config.toml
n_experts = 192
experts_per_token = 6
activation = "xielu"
normalize_top_k = false
routed_scale = 10.2
groups_per_token = 4
init_std_router = 0.0259
vocab_size = 8192
norm = "rmsnorm"
lr = 0.00423
Below are experts of layer 5 (counted from 0) of a mixture-of-experts language model. Rows are named router (the router's row for the expert) and show model dimensions 0-127. Each number is 500 + 50 x the weight over its row's rms, rounded and kept within 0 to 999. Numbers have three digits each.
After each expert's rows: "mostly gets" lists some tokens that are sent to it at least half of the time; "gets" lists some tokens that make up at least twice as much of what it gets as of all text. This comes from a sample of Wikipedia text that the model never trained on. Tokens count by the router's weight.

# expert 82
router:493529502547524543476509445541525563562511500495450626472449467515505544423564452454466463527505530454600591522481424549487410438459456545516542554532491444528410499478494451486457486495573543441401465564518486434454467603378445467480499579521561479526591513448527601513520372464439466495439511505505439502466572551556509466490458535511556512552523542590473438584507477521510597505449
mostly gets: " was", " has", " had", " have", " would", " may"
gets: " was", " had", " has", " is", " have", " he"

# expert 176
router:581556570564471592524418408506444426547451561514510534484438561504450505476494515494528503468522553498447433473493443437478526471580457535440550531531497476462546526476516460570502445530551573528538596486551367551497504455519431474521440453562508448549546404429500422554452478504408507522563438540585560497498503475498550451460556466457484485603423488429504478552553492523579553392570
mostly gets: " \"", " [", " “", "{\\", " $\\", "["
gets: " \"", " (", ".", "'", " “", "\""

# expert 49
router:473454517425483535487498499547541526494569468547549548619578424495460495537587580590542551536509505441549458447491551554446560562512431469440517523426480473541516456526479550557643538406517575561544454429486537552577547419487521557530477510493565542504544541515410440527501493447516519496499518518557540462501541391559459597557563524400532516539584438502448483526488473471567469495565
mostly gets: " Los", " steal", "unk", " hit", " Rock", " sent"
gets: "e", "ar", "al", "o", "as", "ish"

# expert 83
router:576449473496568460474532512440396559525485514518495496498452497462504425498498532573443536528453527546547494523578446465438503532497438426569359524473436535426494546433522446519498598446466416445544515445526527546417441523511559487435434549437515470491531503550500452556562484508482587574431552409547463468483422485451515543559545458566588466614519459485564474499569602512501505541434
mostly gets: "@", " the", " Tampa"
gets: " the", "-", " |", "|", " from", ":"

# expert 70
router:515567495560489419480558575418493556458543550537426538539465511533562495511425406464452563546580489623498554455556444452446547392504466529532540481536623581538572474573499566490524469528519464582450489453406488484535519545464508535537550589522428492473585491478558527520447519489453508527539563503578493573476430531443460500598502551586406513466530528528532531540546434497488485520444
mostly gets: " Harry", " RUS", " Nazi", "enko", "IND", "my"
gets: "y", "i", "m", "s", "id", "j"

# expert 180
router:486460511425515512488493450557527402506449552406544507553538463563452460515538543504425591561452522487482445530529493526583382462534504554554557591516538557421495560481500530558487552493611553425460590453471529441402450538521577460473518483522484570445433472498548479424555546481438482507575504510477408478429574491447438409517562525467510562475565517406461512559581527531493466477473
mostly gets: "é", "á", "ó", "â", "ú", "ré"
gets: " ", "é", "á", "–", "â", "í"

# expert 132
router:547519465523532508561364506473405509558472466436439389421470476490426540474416413551473439484452532531509500528438540462531449475508498471547474423563533526519555551562426456521521486520493578620576491502543510436443548526578491495447547526477551471524515501494480586556475578407519485415543479499558454505551486482596553536473544473449495388449545507514518510510567587408550412523522
mostly gets: ");", ";", " Ret", " &", " Vocal", "):"
gets: ";", " |", ":", " and", ");", " &"

# expert 22
router:536594512445451600531519492431473603538449560488526551477505505531468470564490581551442588620486586433575552437513548601511409601434551606512500497514484518552435527530498474461598449515521526593533431427493524534460542478474555501473444468511451517534517551442433462512453525514544521490452496454550483464473558487474456438480510474567460522547548498447450600439477484625484529510475
mostly gets: " Los", "|---|", " Bus", " Gor", " Hart", " Tal"
gets: "s", "al", "t", "er", "ers", "l"

# expert 101
router:501511549469548430493555525456551525443507481506462436552398546461603524525506470491543549407574489558458530561548506443421510371471448561483567513515438475510522524638570610436517469486455461455589536535522560504551522473496490557543507572561462492473554534594618460536557575468516530527432488578482521471528519470525490582496433500507435488455520522433445424542552455442569478480499
mostly gets: " important", " religious", "ious", "based", "ological", " successful"
gets: "ed", "ly", "al", "y", "ous", "able"

# expert 26
router:456488504485530423493517452574519517478513531444450506540505522444539455595553472545451536409510458523462550469544472491425607524446475514554496507461431372596568485480457507601431510435544544483474531558480493475399487455450459615602486441427516466443448533591487592518525455505467510416489451556422568468521457521487522522497579530438420554499497455445488516471524492448442399562544
mostly gets: "uc", " Succeed", "mathb", "agno", "cap", "li"
gets: "li", "c", "i", "uc", "er", "ul"

# expert 10
router:407549518532485461495467452435517546456414497463404490461435502483552526434405438493511466494535559530516469516450408565495535543564542497475477483465512488524548564475494576441485561445579537469512495490512501501511505573558450507587481456528434535519569462397425469570435557503509490490583418540395434474376528454478570412465566501410524495520496535596577515421546561435547451474461
mostly gets: "),", "\",", ",", "—", ");", " and"
gets: ",", "),", " and", "\",", ";", " –"

# expert 107
router:549430522498515562419517551484515500523420403454565474437529465538439529469569572505471487556414513408521525539487475452461401542455527457552507472538526436588434544533451441493541493469417559513551460464532407481412448508514516501439589455418458540481518446436480480531449508564517509446522504462442503494520471497482665486475540504586464661471564574472548515487568503473466452522521
mostly gets: "|---|---|", "|---|---|---|", "|---|", "frac", " Apps", "eti"
gets: " |", ";", " and", "===", "|", "=="

# expert 185
router:553547503430531577454559538538489527460501541444565474600534466530622537522515527535473500499574566501525507463564416601440450554522489548505601515527528504480506543524481475564526504504535590526534494461471501477534530499435426469502480503544406426512566432513578509570453360508488569466547551497580474536510438510427444583473442529563411564538560482557487394593483485472539516448562
mostly gets: " do", " did", " You", " However", " my", " no"
gets: "y", " I", "I", " is", "'", " do"

# expert 11
router:510481475570461506470570463537511545473554448473541481490471581485488503435537385458530465457401573495530533454508542491545397465430520531523538590550552446487421474526536447523478508579506536535446483457498536547545487606416477507470502459500570437555539466392498518474482431493473516515486484458507519582489531643589498462467534549415556538556535500504414389512518416425514618429518
mostly gets: " it", " he", " him", " she", " they", " them"
gets: " he", " it", " He", " she", " they", " She"

# expert 165
router:512462427559452587441433523391446581533472500447535433452422557569503477457509374539480462479515598536497412522528423502504447483476396569449524506501560435462568496480479445474552553549510558452453485430557511476551413535466525441545488486543369440493519546450470473515501528562599565483505426577450535520538515455518505499516483546563530445500507534511481477583520453529511429551605
mostly gets: ")", ").", ");", "]", "),", "\"."
gets: ")", "),", " |", "\"", ".", ");"

# expert 28
router:451502523561550458463474543433561586432377518498459492469565508508563566498443450498503431475572481520520495480476517572480551530573543514464426459422518455501520559429547569457514527438564504427451440475546505503485555553586515537587436469525469512468544599439453497483406562469504511516541478562457460524471455449440539430470542506416500441615534581539588487444563543421557437561440
mostly gets: ",", "),", "\","
gets: ",", "),", "\",", " –", "—"

# expert 15
router:512537522492506441541520498473453525566548465488536415549424505481561568505583478510506442457530509558505453565556484436458475458458440520434518451516580555471561413433533513476558466570465399556445514529546516486394458591418448463442447450528460480560463482529514394525455556592496505437570498584420508460478589510494522598507513534501518482584523378457587486491540518519387509509520
mostly gets: " V", " X", " International", "II", " III", " Victor"
gets: ".", "'", " V", "V", " X", " I"

# expert 64
router:420473522511535417506561469455481505501541551552388470527528565459556450489594534477551555525502486498484514445446482518505524458460539428452549494435509580494557565596535586501471541469427406493521550521554549511505547499525448457544549554528595434500502580487484508368510514461420452469480449536482566525500555478530467518537497476392406625442541456416539413517519463450469409582502
mostly gets: " Louis", " Christian", "onic", "ul", " Martin", "oid"
gets: "ul", "on", "ian", "tic", "ia", "in"

# expert 153
router:468494504498522444507530572588540545512544464489472436562596421481441449521529475542470522525506413424542505414519479474425594544424526419427473466524467539578555448500473504615426523475443512577450583526505400497546551487431481474651490566509546451455513460553498471584617443550479469446437463538466524492484572520509534454485443491453485461447586478519537495486510474454457412468488
mostly gets: "depend", "connect", " transform", " depict", "ify", "tract"
gets: "in", "it", "il", "ept", "n", "id"

# expert 146
router:534556570542535482576462499429405425533443452594498443496501581541629543530574495513549442448490427486479534521562491536508518415481519428504498542495575446494557470546484482484464566537536466484461527506499508547424452430414447515635584496464457534499586436441476540445498483584502475558554500552527446472420554499474555408453486436411541456447443500462547483507500476434452480488601
mostly gets: ").", "\".", ".\"", " ==", " ===", "."
gets: ".", "\n", ").", "\".", ".\"", "=="

# expert 129
router:523442438564527473438489493428474533513577501437553447491436563523561526507458408471491487462496562548480414603471456428460519465426460506470500520527599461552580509447498425537552568590471545427449537440573549434524452541502485436502539461532400447592537588472454418502446538451575542565482462553398554517558532455502464545533521492531535520483564517546530490579508525526547493549610
mostly gets: ")", "]", "\")", "})", "}", ");"
gets: ")", " |", "\"", ";", "}", "),"

# expert 143
router:569539464496571417534477529455423542396526541501524512458520451623526480545485416510554478429449526540468474569511572516493595542508445481526436510494614573487526537526422403514559405508524563461434473555532522560474482470510462493484585496487550441476516471461476492485535593413504534442523493559521532538567405488562554527460498482440513470604538547448591508435519433470455517441392
mostly gets: " put", " genus", " brought", " Species", " bring", " Phyl"
gets: ":", "-", " |", " of", " family", "."

# expert 6
router:463428434444520474487451391518466455460492522524503561550518568484475505479517599482490505467464557526499457451498585440598458409554568527542552434537505530492570513400519480391476410459466451545399536488502474513532422500532453514533496643493455453528489599555513495506417426557541530584544544574585501506537486449506551514536517537517470435543511575468492409463555538526450457528410
mostly gets: " −", " £", " $", " total", "€", " amount"
gets: " ", " $", "–", " −", " total", " number"

# expert 183
router:476533563500440550460526560501453444560493526502555424558552566568603534471526480516535455613585500443423555426553484560477561472561496508428577479597514544552501462406541461530535436591470429634488437433499556467405447585444469482475432544531518432478470523494547448469460475488479533511572582468474437467406527500514459555490509513536432522507519448513504575585496532490504458492488
mostly gets: "I", "X", "V", "EC", "AR", "M"
gets: "S", "T", "M", "C", "I", "N"

# expert 1
router:558517478466560374515434516487521460519519533547505522454489452465465546492447493503434436522600590599436486564489524476484488481502542514637503510524553405569574511488513540521498388470476524485601589489462482406536462485504481481440569446435435532585516587489542470537452538567421548465513398555521534475525469523443440515489551522518585491592562459525443455574463437517571492526505
mostly gets: " gold", " la", " mm", "ä", "Ro", " ski"
gets: "\n", "a", "wo", "i", "o", "le"

# expert 124
router:448475500450416408572480516557532483424489497491472447455479436546474499500605523593408452502476430483489466434514526530452557545582466473565492539409436520553577453520540521432445509528485516617531460575398453455593552425431550559492482540511527491467491507520455512498577586567435440560542510489514555463482561451480466464483585528485551497533551451538427542448535461406464524554584
mostly gets: "wel", "un", "board", "col", "hun", "fil"
gets: "il", "un", "ur", "ack", "0", "on"

# expert 86
router:411472445483538441555462505596426477592544557446563398482496444540457491510541429484510551525502451426533568476493477548491452557488528533602526483512588526442557526552512561619545450559487588505460448422477581564429455565546476592569445500459480505443500542437444558510500447476528473475585600551529532482535457445459446507501549492540475414509566419453467542457492517514448499477573
mostly gets: "z", " Z", "ez", "za", "Z", " USA"
gets: "z", " Z", "ez", "s", "za", "az"

# expert 2
router:372544582530501414496537409442433503526535546542410573529471500455535484436542535506449520489567554587492544542530446528511566536463548483524458446587499582493525426503532582480461535528487479510431524408490499460476421581513448522471576520448437557517441582516523541461490513579437479496550340572503483562513463499426438553521533526435518517484584536437530520501458495475396508452471
mostly gets: " Romania", " Poland", " Germany", " Africa", " Moscow", "ić"
gets: "ia", "a", "na", "ina", "i", "ka"

# expert 159
router:436494509520447511606453463515468488431602521488519494468501491500383433507527514524487611592501373404532527476474514582479446571530592493511410457538519577534441450525487502602541484501566511499425489511433544544503544493404546517519492549487626518576462456556463444459532513415486501551522524484470591508519511438461481530454577501409557531451508519492472573527521516564465401492457
mostly gets: " Beau", "ien", " Boston", "ren", "men", "len"
gets: "s", "en", "st", "ci", "n", "un"

# expert 122
router:543513449594509517445502577391364562408580521513533512520569464574593347542549470508468466495483541506440538479467525506485466453477488472476460499490395556514470413517539521484473553530479474535475449438480503530442537582424473532463516526482588464498449488484522493469492484491470549510399512487464373515518496517516447524553616475512531522478563474459589537539510466463536537368412
mostly gets: "Sullivan", "child", " Holmes"
gets: "s", "a", "e", "o", "i", "y"